{"n_layer": 14, "d_model": 256, "n_experts": 64, "experts_per_token": 2, "d_expert": 144, "d_shared_expert": 192, "activation": "swiglu", "moe_layers": [2, 3, 4, 5, 6, 7, 8, 9, 10, 11, 12, 13], "router_score": "softmax", "normalize_top_k": true, "routed_scale": 1.0, "balance_loss": 0.000367, "balance_bias": true, "router_z_loss": 0.001, "init_std_router": 0.0308, "lr_router": 0.000983, "n_head": 2, "n_kv_head": 1, "head_dim": 128, "vocab_size": 8192, "norm": "rmsnorm", "norm_place": "pre", "norm_eps": 1e-05, "positions": "rope", "rope_base": 10000.0, "rope_fraction": 1.0, "qk_norm": false, "attn_scale": 0.0884, "tie_embeddings": false, "parallel_block": false, "init": "normal", "init_std_qkv": 0.0377, "init_std_o": 0.0, "init_std_up": 0.0377, "init_std_down": 0.0, "optimizer": "adamw", "lr": 0.0014, "beta1": 0.9, "beta2": 0.95, "weight_decay": 0.18, "lr_head": 0.00805, "grad_clip": 1.0, "warmup_steps": 366, "schedule": "wsd", "decay_fraction": 0.608, "decay_shape": "exp", "final_lr_fraction": 0.05, "batch_tokens": [65536, 131072], "seq_len": 512, "doc_mask": true, "train_tokens": 447900000, "steps": 4635, "dataset": "wikipedia_en"}
Below are experts of layer 2 (counted from 0) of a mixture-of-experts language model. Rows are named router (the router's row for the expert), gate (a neuron's input weights, with its number), up (a neuron's input weights, with its number) and show model dimensions 0-255. Each number is 128 + 32 x the weight over its row's rms, rounded and kept within 0 to 255. Numbers have three digits each.
After each expert's rows: a language model's description of what the expert responds to. This comes from a sample of Wikipedia text that the model never trained on.

# expert 13
router:110166140114087069137098091105159099089192115161141080150083085102098081092128129149101189105193108178130094098116161111121137152119139089143081116171186100155158130069112166183148161085102159156082136088139113121087091077108110093080188127164128121155141097125095174161161174105119115124070158089088188110161152153091130102081133112105118172091168097107100117133079164161096149154083073085112140186103119096063163097145124172167150184135116105122133176180124114110173074131158152155099152177106168122093167162166100178140181164165135138097102112173142154140151123093100095127150143089097154117169073080148108071074160148103133132157138116095147158095076107145089130157096171155111140156137138154108099155153158163115105121175168090096156101161106077152098139114097086
gate3:152189114153147164127170138139149072130127119155160027096097086102107113103147120074069094185189106175129123112202090145114188156147129181149176103094110139066146156127113200125093161196096120099057123143128144082199120110114135088105113122160147123087110094140102110169115138132137179114073155081171120153147133158085164140129184071148125073095082054173124107120117151139115126099179082125119104136168149147186116122115122106118134092089146107131143197087134112130124079091116115142093134076112056134106159118114129097138053124114154131173204107129129133116131159151085099155255138119152135136123118145150093127127074123159122037089111097101171092147108116113151116114152133148156115132166155134167154112156131127110092133126137117134130175136120100113134133117129113
up3:118116122147073136109083083161101156069035134145131194171122143127113011139083110138173115096186115118144164162097133092082129149123159060135122138118123114171172129135146160140111108135133173081099135207144102146178152160133130126107096109066103097144124167171155146067165134113121146131130177112165068099050135151136072084141077131102055143116125142166154089138162153116092112180148113166200204144142138122194108131125112096217201100113141088113162097110155135079129109087151131125119127183110147094130116175154083114116088115129123130152150145079150128101112114149152145108140119129127132126151167094129082100087105153123120127109118076109134133134166086209108138201080127114130164081139155133155119146123146096170135107121150115121164105066172107169127130123137099
Common prepositions and was after a noun or verb in running prose, such as in, on, for, at, as.

# expert 44
router:110151169113078085117106102118141104118154104159151104176099092116107093117103111169093146084158065149134074079110133111092136159119155107142090110173163107169149113106093156140171183097093153182095131080145096123113102115091080097095148099183127118159141099137106163171153158106121112080077170096082149131148157167078122104115133103103105151069164094124090120146056141148119134181106088099107161146086131082066149095156113177178164177140119108125179155146117107104163113133189157160035151153121162119110175147161101176137147169154191156083112116153146171143158124105074101159152144103103168102142083093188067091104138145084142089155148107092153149086085100135101090147104162174111149146148179188096111150145157162102105134144222084122157106158095115149086174107110103
gate0:184157115061089184106190159125076119108152077159145142158083116126125103162139190112106121132134115187125115103166106184123133117088077109109101104100123163177153156186096186145178168159095114135134138153125121115142075132161132152111160138119129136125150143117121118148110135129150159178186220149145139160128096131030172137138103139136162126142111110092132126093073087146153137144107153149088131135116138103159141106135132105095140130158121126164119137142128120143152123078166109175092180106144076093094181152101222132143120088107190199157095095115149114119124129125051113137152141118125143164112098208208118094094119200056199117125117110134028133195071119087121167133127125176121136136150188154120120110105110165115105120139166117132081158186132100153113125108100115
up0:143157156086078182134188097106101082141147077112122146226139093118147072117105159096119109150119111117109108133113136119111129128146060095107158094069124127159109156216129167122186168143117148135119148153091108116160104134077106103098123122062100109120151129151107148156114128102080143160127157134194172134137047157027114140120187112157158173129181091100129104112111094168121140156120102133099129123139166102230109118109141040084126108123167132116182144117110069151143113106195135140085126098153159054147134129132230072128135108138157155139141160120130149093122137085047100189159103152125129128113107113196132133092095122102151081107117125147106138135091129106104151137123133177130154139124102177135167119115165154097093115140132101118085143137126061151131073071125134
Bare space tokens before numbers, mostly between coordinate values such as 41°29′20″N 81°31 and before years; also end, top, middle.

# expert 24
router:076148153115099069119084101115159124081104113136154109156067117122110069085122113155100154062162103114144085114089145109101170158145162132132139091174165097128154085116107115185126174096098133155110162083160118114119127088116102110088140097150122134164136092093096161141145122116111088109114137099089137122128135199112113074101131089075101182088186093103079108150095170124103170152083130090119157179098127090084165108167127168126132191160114085116157144135128116107163092157162148156042150153091146128100137158195092165131139163156127151107119097152152155170157139094116113166179127070062188112187102124156098100128182114115140070161169082057143145121101075145125074148101151158097145185156152172095084157160136165106118126143188102120157083143099088170052143109113081
gate1:125077122151083133159203110071173130126159158211113083120122064102191110169121123124107090160135146123123128127096115166116117152109135175071114088156155115123108172162139124104175113148120101121083091105178096152140138151187122183161155129158106123189118093142172137133094135110139105199165124127136108108161145167168126164114145145158109122111174138106125073092123128151179148176130142116136078136169160153091117146127139136118155225156105115081138237130115099126058109134132186149132145153138150139083158207159116179120172129115135109165105142086140120088180131142098143060166175184117070144121122098108121135090123152202106106150114130150125135130131098107172132135148111137180117131104157135112121008134104102109133150217132123080089114149144125162126117191090147
up1:115115171141071156106107085108166132115133119134121117114148133144113089112072163087129113109132133088161136124113107151105115097178138115147099093211076116085168104132167153184060131140098131097171145066126108161099136126199150121143132155114154155134140138134112155152122100127109096089155086128153121165053173095109163075164110108151166153173148121137139160135043186115105126076060137134102170197109092081103118122137085098123068108127111135217201095154163177237152086174101128131084106139188135140140079137102165109129094101091117086143131094125142074137146119082155179107138158127094105148144153174169125168104102072124146142102071147163136151143150078105112112195123109124087124141134108103168159134119066131152179101136154160112108071152122085187101119128130126
Word pieces inside names and foreign words, strongest on Animali in taxonomy boxes; also ú, tro, ally, even, major.

# expert 34
router:097155144086110063141122109092132094099183106129156076134081117099087094130134111138073137087185101182129076085110163118118155151106154108136091082154171129161152107096096147201131164085096149145074150091178098107084098101094093084113153108174129123148114100132100166155136188125094117106083161099091195127141155160095136123069133100140110151082142100110100120148074160170101174148089095095070130149082123087082186090174116176148130174131097071126128190161140116091147080139146156170067135125101128118072168122152116157150146162145156160101131096174143172146169121089080094136152178084100167096141100113158107103116156144085124113169160120087140136102065100146094077144102143175091134173146144143086102161137152151095092121153198117101154079184126103149068162108094112
gate0:114134096099155174177103147170083133095122122147119115188098144089141137204101170157151130171095126121115112130150138146113170137097142085162129114212151199103139146111075180101161177168112118131081099120148096076118189122169109115110154136144153159095133107095082131146158174165118164158143161113127039069126122069137107135126138148088117163125140153188163116128082022119108107152176047078110108147105117166174142123152110111110135189133060115101095115094111161118128091142134158119126174108174151101132144091155118123126098117073098128067163069070136094126175110119152132167137112118139114165088123104142121122120099136199136116073062120197127103152149122141131117099121147212118132147093141173140093142187117150132109093109107173102111198120125129185118159075112127
up0:108131103124127104099147099147118109147099085117080120097164088198105140160133123164123160103137123118154117112169143103135128167113104170134152168090096111185127128171167158164120134135067139138132163100100173183090088140107100103087161163130089148176130137116097086098155083111100118069159077157162191136171130132114103173140139105151118090111130110112126134188147197138116068136125108087045136084131168105196143120133123110135130166127156137126095164117090152127145109155146107168133104108108147107122125103142186041133072131117118107137203117213087139101109091130161104201098100154126103047096179108148093165129149146125099102107128109124125095173180153096107124156174119158234142088178129143133163115066179069169085156058124135103091133183107094141089091125107114
Words in articles on towns, villages and schools, such as ISBN, a, an, operation, serve, built, plan, especially at the start of a phrase.

# expert 53
router:126145162123088080147090100108158104089165081145149111136071097069091104115115103153094186072168084130122056109104135095108145168130161104145110112136183099141149128081086138150135148105091169172088159121154085099103097086102095122093175073156122127163148095124109132145138150069100078095091137080083141119164153166093102078099122084111099148069159114056080093131100156162096144161088098108110138176108117090064158120143104165165156165131121065116165192149116110087166070142196151178093149142097158107110171150152099156156165148146173155095112122141147146158158128105076090136150134083132168095136109075141093082119170137090131105157173091113145135122080098164089098152084178164084143170162146187090115132159149163101099134164201115119140077166101103135113144100108114
gate1:067140173101123097123149119121145094107142166105167064107128143045101115145114139122104085093129122105111191138098146107168142136081119126117115102126067035126123101079117118158122135099110190150098137096128146144103170080096143116151118133192130076109083063119106164156145177113145171142150160114105122111166130180147159168053131062172130143134150126154153084088098114144147165119113100055135092090111119074096181141183087126137110131135133137066120148139175081093130079134121114159106174173168087151129197117175100122090167136146127073105155081141147162145160180108115127167165163142135092047102110130121127162120153091147166174149086075088174109133203127110072148157102150113064104124118111121055102153162101125112147104151110125155160160098152085141107175142145078
up1:143110123113079154158107143096174173072086089138082147108104104216134131101111150171111103070094171130139110114111064204148127173140128160119123124140113121129182109144073135189153122116126112154235158159123106091180050160140063120096081085123113121161162084141114150136120103128146113175105169121075096140107114106142113094123143087095138154116125121086145191167120094121144178173135147163116178129163124156140127112077118117140130197092113114175141165081088171135118123104164127101112129160112137117131135163081151166167098135162168115118102098125141123146147103130131096200077120139150156147145120156130045047108070189136155145044061090124118178093156139128163124152129131123081144166092121093121101150184135090177105088086129151125087148141094144162154141174112144
Digits 9 and 8 inside years and ages, especially in biographical Born/Died lines, such as aged 69, 1979, 18th century, 1884.

# expert 11
router:116170131101110103129115107120137118111137142178132091184093066097099108113096118168098167101145082171123086129077138104088147177108143117173130112135129078136122143104077173185135175107110167151092166075147095096103088085073083111125176117180138112176130078129097152144152178068115093127072133111112149133124150184103092119098127105091104147076190093122110100139104178145117169138112091105104155199116126081088169098155120166157159155135119092132161145173141100124164096143145166153099149147088157082116172147139072159154161183155128153080134109151172156141145131084081100159174183093096177092147106083135080115097155142097169083175166097090157151094093093142115093198067184165115142150153189172121119149165151173081086109142161109100135113122094110151107138093073081
gate0:131162117099158127132103134156127095139148094119196145133112116151103165143191097110100164124109123166132147173169095132134084125147142121128109147134116178116158133079088155209180137086114154083114111127124165154162157092122095077076101105154087108110041117128114129211189169126136138129113186122113173097111125091107116123088120101117120138128053122128135131147104115161123048192094056117123076076188119057118160079100111111164126147143091092151098140099076150102098112137056119148142148141126161133134130132165176114159106142109170121178075114177069127202185150160114081135169118118148108157148049109168164134091075157128139146084104133151143145127152178155056104056106102142108077133145139127119124094164138125118059145155118196097127131167109130152120130151155086
up0:157124068106153127156144182089125089141156088185202096131097124158140142154152123097108167142127072156091151152151110116094131131158186102139096154121113109150098082106035101169102093194114119091188173160141188137149103133050154114141080113178124098158060141150105171132082057124164142122159213161062175110125100090145154121149121115142165165125083145123152106194106170133109137137176189149104103135103124081175078115106097095154161117136110163135129148115092121049134134088124112144132103105169164118098154123115162125123083146099135131132077107086076108127120196127118114119164153071119198168134136126171092130103120114102147116097136153083126123128163165147074127130086155076093150116113075136124149095143095136110053061116126194095125112141122160150150142110171125
Line breaks after sentences or titles and before headings, == heading markers, leading digit 1 of years like 1862, plus some in, of, the.

# expert 39
router:110151178111086102124090128126136117117151120154160114158100104097097095084087120169133175093148085144135069099085137127071129177128168126129097116164200097134124089085116154157167142080109159177067138091170093105067122089119106097088164094144131124165099088132093134160140148106114097097106162065095156141170150156107106087093128085060083146082157111092099116133129159143103155156049096100111190153105109099064173117177096168174156188141124094125149164155137103135154107133175150138074135163079173137114173157154111151155165158162181162102136101152168150180181127075099085136160137092103179117164101105163096106129157111083177115130165117082134135091086115157103114147109171174091133187147144159101109150172167162106112137125197108102162118146084083139065144100115099
gate14:093151184094077132127105079121125126104167091112124102176150061140110086145076085162071154141133137114148101063060138140101171143096139118134096083164140094156160108134115137140127126073096148151110123104158135103120087147106093095154154031127087154182137116120136187134135156091111111162176144130115134129102155166096066141116123106129082187091124122086122121134057145117077156132128127109109171167120114104094150072154146123163100128105083075111200142192124142138154081161162182135078132143105149081094148170124102180122148141178077144140100129113169170112149157091111078182141167118101141067094098099172121103077148153139136115117138081117121143062081074114145078159117180136142111179137101164138087118201119131078108087162109083108072083128137104176119179095120073
up14:160107170102099081153137139139140147125156126113120116108142087129129111065117139137123120114159129096118140138155110173096055135176133083140098141195147169137118081136113170194050092087181087185133135136047154122189136171093164099181145095123119127133208062190157127180127097132113172148045082143197139113087150085175116088153160161155109078162135104115167143135107171096135091170093133135167105120159087129130126129145095165175084148140125160093122170180156180194093121104178146084143159158153104108131151072128085167169111122091133187150131063114154120196140137129164099112162143141149113152172154131120137131139129112111120203132060133159122094086112157154118128152119182131122107138136158121148127147175096131122131132215112094179098121130095152137111122151176126
Final or middle digits of years and numbers in tables and results, e.g. 201-6, 19-5-3, plus Slavic surname endings like -enko.

# expert 20
router:088146185113072073147089093122132106116161098149147096160115118125105076130096102173127139109143088146141079096086158092087125148124177103158092099172164097159149113100102139155153143073076157161085123066156092123100114120092074078098181121169129114158123094123100169133170143110111097087070167106112151130142140155088110091118133109107072151077169114121086099175081152152094130153109094106107151144098127104060155111162123208167155172147098108118179151167132109108161117135206151177036140172110169102107156148164098173138151183145160156083114092139150186146171134081106106143166145077104160112143093098142095112110168141084136102147145125100156141098079114150112078162094149188104145178147178175104094141149160155117108116132218085113159110171100101152107159106114106
gate2:174069147152159103198137091078170129127154195121134073130128165114122086151105156170130153143084091140164094123087137066141113163125140127131120134128115115115087165139084115095061058112135104158181160122112134118131123133098203075133083109137122133123144110126151140126116077089100128104184108138169099129113125149047151126148139131140129050100144143166100107129125116115170137110134142155122109098128137125187061127111155114091162182134107143179168088098197109101101141140184111120107182079143091167174105098095192080150103128038111100094141201111108092122076139132104140192188152184085173160162186115073102124097148185128074144092131131138116141093179092094148123143134100083194124121164136128096106069101091129082113136130176149135116100139098154111145081140160143
up2:061127120131086144079111066161166088114101091065128150067112148127133120125121072184167127111128113121104126172168160092111114104139108113136043132138158113137185152122091083116152130158086139124164122178121130131161142117154124120185142118175162155123129138108146145079132153151129131162062088093114143130160101088102181085112138097155137186080144125151070218078117111139107139190098151106147138129138185127042160089133131112242124090121144121135134165161129157107148134097121121186115079126124119177114174126144093185133145190117160135155119179133131161149180082152188133096087097097162088162128109143070165121089105099064122191126131145158162145140138131125131114145131127195097095162116052146121180142140111108167132080122111167163170122106192094141103171113122113
Bare space tokens in running prose and tables after adjectives or commas, before a noun or number; also words like range, fit, set, start.

# expert 57
router:091188181112109110138117134110136106080183080114176091155096088107115080090104123136069163137167082153136062098102146100123130159140156125174101100136147115165123125104115165164160147098086140137065138090163119099116091088092096104125127116139117114156122092134080151167156160107094115116072174089122168135143182140081132110096134097126119155064151080109109133134105131184109155140100091110077151145063139095105138126195097166160137170137136094125159193162132084100165077138166173144067179166105125144112152145156108159174158178193149146081125119180176143155147145087072089141177168075118186105139120096173122120103134126077147121165170093086144132107092094152126076161106150184105138160135148157102084151158139128087108113141212062116147129140102092126040148094113121
gate1:085092142122128106068114131157098109149135089178132120160107129125123091168121147115121231095198148113104122138143138147134109098087167164082147162119121093084095120116143124105190110099134187153123133122116138126113161092111084099158124114155119150129126122061091086148123155140111097111069154121147142138097159111151197141167103171071161160077091172155171125105174139095073098174115086080138130152106178092135217152140141095102143121186180189108106148160124207055195087147089147169141138201145153085133143162161074071191103160136116124108097077128112131134135134163160106143157174094046135111171090125136147141154080117075100066154134086091124154089091175137130115102110148143102148179106124106126160180116106148112143121134182115145118159154086134095110163148123142
up1:127116211177166119160152149155062105135211059112147126146103107159106071124190129123119149107175097077105172119096157128150164058164132161109125120109067119108152135105084105137161125131137131143147126173043088101106107138117138161111070119160145109159102118143106140144118082140128069112151114157136168184159181106117164120125162156126139090164106154097189136088105127107122114150132161100147128057146134161225108081157142124136141129088180149075178104125101180116166119115128133133105154118146152086041119106131154090153118117092163124180134113158142108235193181120126122112188162133155140142113154163115160162116111151099124136099072151100111102166119152185101104106152107125113128130087128070171174190113096114103116112213116152140129097137134092155165144088156130
Symbols, digits and punctuation in place infoboxes: time zones, coordinates, elevation, population density, e.g. UTC+2, °, Area codes:.

# expert 15
router:068153179117099090125102102114131112078145106152131126160111072112111093133102115152093143101182097138135082124079147114101116124130175088115111103152148078144151117116103154181180166068087141172078129080149103093097120107116102130111158077156116125161144071118088164161161150104127099101090134093086163116163155138121116083107133126090107183117171106065079133172075128147108166165099100107097163182070101118085155121159109197143164208118108102113183162171121088119153113126157138163058127182102152121091157188188093167133145174162181164133098101145182136180167152092114083147147140097077150111172111109154125111129149129068152091186148089105136153115086067129119101182089134178104142163158150140086100139162142144122118120147193110115173120162120124129052144088087121
gate1:156119200160146142133142103098111091076134087169179158139132183132137093102129162102136110123107107133090125124098154093107114115147094151153154147043126135113153136144167089119121197168127112136168108126190154143127123126177134144110117102099143112157095134171145134157152176167128053108074141133175148111161070088099153056113125139071125120094096076143091116189093123135135085109067101130092127102161114102127165125205058162166120135094097108159135125115137120128102123160169160145114154106161123147100140081203136138101137134163142127123131149154124157089128126088187094189100164179090116159139133121126070106057124099119128133108048175152128145164148174194093160092107180111121163134193142183156096130141100120165124073137113045111156150174161082112193110092198123
up1:205104122113150105110180121166113153170127168188136116131084135173132157124087069200152147124109104100099151116158102135140180141151117145137124058163149115055133135093096138085151103183153090103159127186084141146174078154161139144065128084068113128169161051118097105088116128105148097123137131169136131203120085114098117100078112140091109147134168110145138171131153103148201086101103144151120160118102174133156171124155137109118068106136125131119162121166182089200065117104167114165143140199164064141131095165085124092136069119127108137091175125088162165126124140109122078173162151158090132168128092103152099110143134100116121114142103140106157165149151152089101146153160120140139138103099130141168230075143138147140181160125160152135116160193096097136207142090133141
Word pieces and adjectives inside technical or scientific terms and LaTeX math, e.g. hyperspect-ral, norepin-ep-hrine, \right, receptor, tropical.

# expert 5
router:097167168119116095145119106113161085106163115142155065167091104092085099096108123184126183108161106151148067112088151086132139149126151125137107116145186102155120121075087151190134165104105168164073161106157101100113105097084120085104151117183102119135117102112103159177143173110098094124070162074110137126144164167090105084130126121074083154097184076111080130140119154141091150144076095094107155178074136113110142092148116190143144157146105079112158133178124086090147096130158159127063151145089141115105168161182078162136177177150173151090093085146168174142189132101084069138143130094115156097123118116162082107119171139085142116177163114083174151104090103167118100146098158166081162154182164166098107151149159152105095113121150067099163105168081087143086159102084110
gate0:092143174079146108197160086130127098149168103125146107149124096098127104144157171177129146126129097116118110105123173091149096106124232053150140132116193157108107185083078097136059078116130105096080133139107133122097232153107114119105123134132150173093120138123109210068071172105166126132099125106104130128114130178162172121092127121189072180116044127110097158117143161125095149123113132096161123168103024136096145115162145132144086124102114105107130135139188145093162106115074146131122152196088154122134193142148111077150144212105082105081180078128137069139179111088154109115115178072128135132133121107120153115146183104076124155171156098136155126095119124106132108140143185113135145185117119143104106125120130166152138164165115129087132111172113147129105135146154118
up0:110093126062147111171135125144119078106141087160105078151121099112136122139070110149156155073164127107135174094144121165163110160133130135137128141079075143105139118126178140109133149132101174136038127100107116101086127143203116169102115099153194141112117107141142126119109200119180111139180060116135156110136181158115133123094091093152144043127049191120142187104117125137106116148158104103156090137180061112120182088149166128131134105088131113128131167166154175169053116093098153136155129130077136134124099153094116109130173112162090149107111111111129206098183116163107081090109137113103124102121095110095149112135080114127168149216114145179106193143070146116113097153146099123107184111126080094136170049130129151133154119168107125078153133163194185132165155176165153
Mostly "of" after nouns like status, board, day, number; also colons in taxonomy lists (Species:, Phylum:) and word-final pieces like -ed, -d.

# expert 59
router:114158146138077068149083093117138113088169101131168092157118097113105091113101130169104183104163114145167070093078157109072174170103148093150106105166178087170137120113078171136135168121092148151089156095151078102093101110099107101089151078166115131132108095120124141154172147112105080088096148106104136097145159165097090095106139097062093153078172095100112105164090172156092157142097098095089134164111135120084151115178120154159147167142108091116155180178138099092146087145158153173102132138084182081102162143162115173144170144158165139093122114155166161165137131099103112144174166098107146124157110095163089062127180139096147087173181085091156137090105085143127081147088159170103150167146156176121079149181181123111069125146191098103161103167085104168079161127106083
gate1:133119164099073214116126159131092153152139163138110122130147170121124153148101096120165126150190114101121136150091194111155176151120081093166159112111121144114135134122063173091095150147113145119165110071109137147105205128073117098177116052117144103067183145095142108127098068143144174112125120156133049081135101181198096157107140174131110055158148147116154071126122097112186106120183107167101115129129109138159099155067164103157120194148127164076126117138093087129123097157158118140122106110136165138095093147137184178114117123104091133195150137037119156089132089105108144113158125164155145168148130121190080117136141140126115060111139058131144152144116112139150123142111086156197101119123102144170099143190162079117179161100096093177164139080110141121158097127138073
up1:163111157133134095169111125031105093136156150051120105121142155119123165102162153116113167134084171157131068149141131175113078162100187049145093156152133124121105158124107091127153131113129126159150158136126095141062170162131116176047167169133157163121135143105116113138091159080127087131118163109137140116094127104168137112100104100118127181103114138145069162143138200156139107183103042159100148125114091129107137145162095138114123135124168132147099099155122126099114162163124142141113107180133222145159127137140147108093181123149188157128049136169134121177113150126093122109146136101092129099163134102134187047163120098137125182129065167157107141116142080164151176123124108158136210124114082079092098126067173111093047133150122186190121173180134144151116110159090140
Full stops ending sentences or citations, including ")." and "."", plus family nouns like father, wife, brother, married.

# expert 51
router:125177149123087096123093109112132129081160106145161095132087095082088090106097090165109154107137087150116092109106159118109127146146114120157098089177187099182176120117120136186157174073086140157086143080159100113094090091091075099106170078166136127138116093144117143168156136094108096093097147106098183099162137136099113111092139113115094151117171113094087112127070177155094127177089102120090171142115140084093145120145104184171142187131093069133166185187118104117140128142173164172097132155129173118068140203178102171151181158172182163123109128150146183151147139080108098129130163076092152104150106099160094090104156178093149113182181125105152147131095081148126100173081140156118129171121162175120124137160184147143073094157176083137182099168109097147098137082082119
gate0:099100148132126140093150121124139125094138131103169070127091091069121100138146155127115116101132142136170144141129119155075149113078101099110151158098155192167173125133136140136138165184132163144152135171068081140150121128069218127098099169161130132096101077182099113188149133088134161141121126173159216119170111076106140086131128115100192115103161082151169135152131158138118148060153100130106146082078109136121130129136095103150141076144087137063133171083107092079132193148099120177117084148109184077073169110127111124170132173155171136125095073097164123106126140223154088146118077141167124098167164162101134150145103139091168088180108123120142133145099145095059158135154160109093204129137093115173132103082115163110066108114124100096086138182087147068122142163141114
up0:155137118118136141115104146124111115029123109109089104160090171099098131132112116095166123120119126182123078151089099164154113136168114184126132152097131151102168152146122100149139110096131131177063156158129086180140113129084105190088106131124183158100064153139098115147057133137128133089156065152190062137121066117140142118134112140083178128072115133139132161142192082095155108132097157151082183099162149173203113140123146131107144107150059102158146162110176129166129129127098134126133150125186169087107104136094191148142165129128145102110100102072094112123112129175118129147134162108151126089136134153109145086128134208103066173128111157153172127095174194185171159114058142129098123127042137119151127140152122100146105141089129159082087102151161107094184150106109234
Everyday subject nouns after the/a in general prose, e.g. film, image, health, guitar, drug, art, environmental.

# expert 50
router:094180137146100100147083116105155073096178081145146117145088103086100091093103115145100177113160089177138106115107175074108131168131163102191097134147145096143154118078104134146156166110085184146097136091171119075103100078103081112118133103180115136171107105138078149160163157097090089105072138077114153100165162155092124109095124094130096159095140081117092152136103145152121144157075096091076146140108125055099153126180110175145146133116076071130164146146136107127159083134147187137049168133098153132118161198127110152137137175164162145083125113204155167141135134105086085155137188104089156115132094076152098085098184146106118109168169119110152169105079108143095071175088171132060136158145158163096125160162159120091108104168188100101145089148126100125076164133118124
gate0:122121109127125136100127156172089080124163154142129126134170122185159198132108154135187068113124127078115151174084031146159122143122136158132106116202135153124088165132130103160093116091153121135121168114128195171158170126086119176114159076126157093157141152119150104102150141166126152144156154083110106131172198125068131110157088108128159106151165077122123113146108093171148113145123088102177115112094170159127141107116133148123106124185136143106067105131103113187108105136123067095119073128139192123106126148113145116137118144082107120197187147060093140097160102104199088168139148160138126144181163157123086157154122133193093111196073154059164142062124119146132134174134093161099131119165121140157150049156127151155163226078116083100118155123111092168122134111095091
up0:094166129099147102108118153080135138108164137167142147155111158135028137162107201170146115115159148118146103051151061150085110114130161141077156102119097140136134113111116096132156120120152143093139136116126127130027103111183116103158104153104108123133137100123161106129146174140156182180145153138095186101075118081117109125121152147105151131153116142143116110119132142093112140105157082167096096134072126069093114170128122136194081088130107156126121160079133146056119105104131221151129124136161174159133103131186056174135127123129143099084152131067164103131100116074065108208159115097169127141177073175169123157137147105105100076155162117156126052125120090126111136162078087135130167117141151110105130173103150191195119076095128171111102131127170065183149110085149158
Markdown table separator strings like |---|---|, plus first tokens after headings or line breaks, e.g. results, Turnout, Gardens.

# expert 9
router:111177153120094070128088091116162103073199106120127093144057081095091086105107121157112173085147093160133098113085142106075133190107147116150089101143166076160132091116118129193145172060120150131114142101182128119136081055131131103072130078148121128158124100126108147160152140115109072090102122118107161118122157159085111126135141134111100163071178078084100107146088163143099143153113097122104163119090146072093131103151098153174137148148132111128144166142143129127162079116177194146075109151073187108099176164158126166152147186176168146113120111173151186178179104105081061160160139059116163119199112107155120101117161119110123103138190109101159139094114108183095087145116163164106134121121158154086105122167157153111104103114192122115150132165118085167078151088113091
gate1:140119119122132148139095116093116077119132118149142161094129161175112111116073138148143175142025121107135124104162201168081117172177096157140079120125137127174168134127097106098087131096123184080112111161086071146135114114124103110145173106076062116163106166131074147133172149140160125073135169074137146086150154161140067088121126085084103126100149038116112107234086133146098112146077117146096145138133167103103100100142160101183106123118138149136141056164073131130158148103084143153123144165201233095181164135157114142160129139118160099083092144099150101135121151151142186123129152144123116070097147124148155115163162146087174101124163133166122128100196157141102097143138100132094074147121117103139134070132159108100126121151120150090155076126038141128172152110111119
up1:062154091136170136157136125097101150082176112136162145115167150118083101176133151127187112142124138145075103121090095171076155098118132174097114108158135139117163180124120141121108109101073170108111099093138157115104127118089157091098090138070122150134166106108116100144191116177192190160150094188192118129125167083142112164153167171163109142151051151167214164063101142135109096091133122165088152118048157145092130155173164163108123125133150166137137126122135124136161076100168163109117111138109124119092136145212100071121093144082157139110131130059145108123118145231132154110130105098130101157123096123157148135125094082069138137134159083129124167163163071162105141104116082167060125148091109123119150164155085171088174109139124172144160125112093098100105109198178143
Verbs and participles after was/were describing ships, aircraft, squadrons and equipment, e.g. operated, built, launched, consists, owned.

# expert 17
router:085179146124096108143109126127132093101160104146171076159080099106113100119097131157100169083177099139136044114086138092086137158124158107163089108147179085137167111083104140168144139098107173163089148122173102083114119075088097095106156082177118113156119100118107142168124158084119068112080185096083141133159147144080123088123144094097084141061176113091107108140098173162107134156101097117113144182124136084105150111185083172137171177130100058123172174150146116100158092129193156135092154158099158102108164159151080158139180132140174146095130109144157139156135129078078107123139143069125201112143124075158109094119177144100162096142163118089156152097079068150125093145104158154092128185147154158116084130167154162090096122137219118108146123172073107158085152123108110
gate1:240167092146127097098107131142146133123150107115206095134100155137127125145060137129154164163180170154131106139116110141084084165093139143158080140167194215172157128113148125125144162145135172105082135135145068103119117119122106109188168107164195130061129121099131092164140156148124091092098122131170153118119152129170026126115146057138101128138118114166145169090111184081138104134113001112119122182149089123129128134124102159130135097105095086168115138120174155169089155158101168142142173101131156088142078128128146138114156135134163148109121067147139159102077096136119081142138138223096094128125115029103172123156145123135145183133162137172157155129131083119124146128119110160126135148123160118176152140104120117128048137118109110113186157095101107150149139143106118
up1:060177117113089183093117074135173198068108077110062151149136138138154109117133105135187083135110114086117128147120140106110135128153112141171151112141156155134159141118095091123139120158095114099117143143079109144165158149128152127126126169112117100128108159135162185000144118150116145129137070113140064161119066156142163016145097073152096169117214163084132154112139118118114143121141194091137181153133127143132124082082163118134119055092122154148174095133077157117175125143164107143092100135116087138190116169155068097143111153123049148128102164124101144140104119161169117131125113162145128146150117100020140116101123108119081119073137139113182138167136141174120128089134127128107080170170096133134158165161085118170152155120120151169090101144143158136100156064139109
The digit 0, sometimes 9, inside years and numbers after a leading digit, such as 2018, 2020–21, 1970 and 18,000, often in tables.

# expert 42
router:115171132126090064150112108097140127094178121140159084168063105098098111088077103165102172100144092163139116133107159095123118151134171094153090115178182091134153123081120153171150149090101131196085154095171089094106122111122129072092147094168122129151124102140095148147154138089105082121083133100083151103140167157059116065088140088075098148081169074093069142136079171127113137145079137084086158152104120075107152110164140158164137171138119121110158165158135088125151115113175144147085145139084146110108145193132080188140175180145166151094109104163176150143163131114096107156144139105101147118155091099145083082112153136099149113164154081068142155107091095169095090166069164137105162170177162151111114144182128142095061133158194097083157119152094086136073163097110106
gate1:057163132149149142117104107154103117150169144164098168084110129120107115127152105073133130126078120071099083110133092098118113106112186149127083098151155152171117128138156115137125134112127148119112149166099201098132124087146122133176085112139114118120131048141118127105147107161175162175099116115111158167111127151108094102170119104098134144061204122180083119106096068172143155104080114043153190094145069116117154163122145159126110162172126126138127102215158126191164144020090154166116139130139082146127156130147114091058153137105172128094143139091129147117181168109134134160157166122072132115132174155108181171171137137131154159080075113128087136097138106110175147191164150125124190170099119121157171161101223173140132152095132159176102107060107119123148141105117097
up1:162169092100143165114120126134096089181147080119146209110127206121084094137062106105143139126104140119125114121183188127107058112086096113128076118166176176169171111160139126143140137150113111152071116139150086105107109132134141106131122105079112099127114104097156117160089097133113128148082150186156144151123093142081108153097084054137142104085161133112070091073132133139136144153134129080087184113158083113095152139170141125124097119131094121088122161158093106077096134075045130143141156128115088133166179068119124125101127110126216146102171161169170085129117130158105115114072129166111160097154063117131127103204134084029191168150076089126130131096123088091082151142184097118095148163127086125132090150145163124113132193085167085124136095119148121117115128185132125
Given names of people in lists, tables and prose, such as John, Terry, Brian, Wayne, Jimmy, plus name pieces.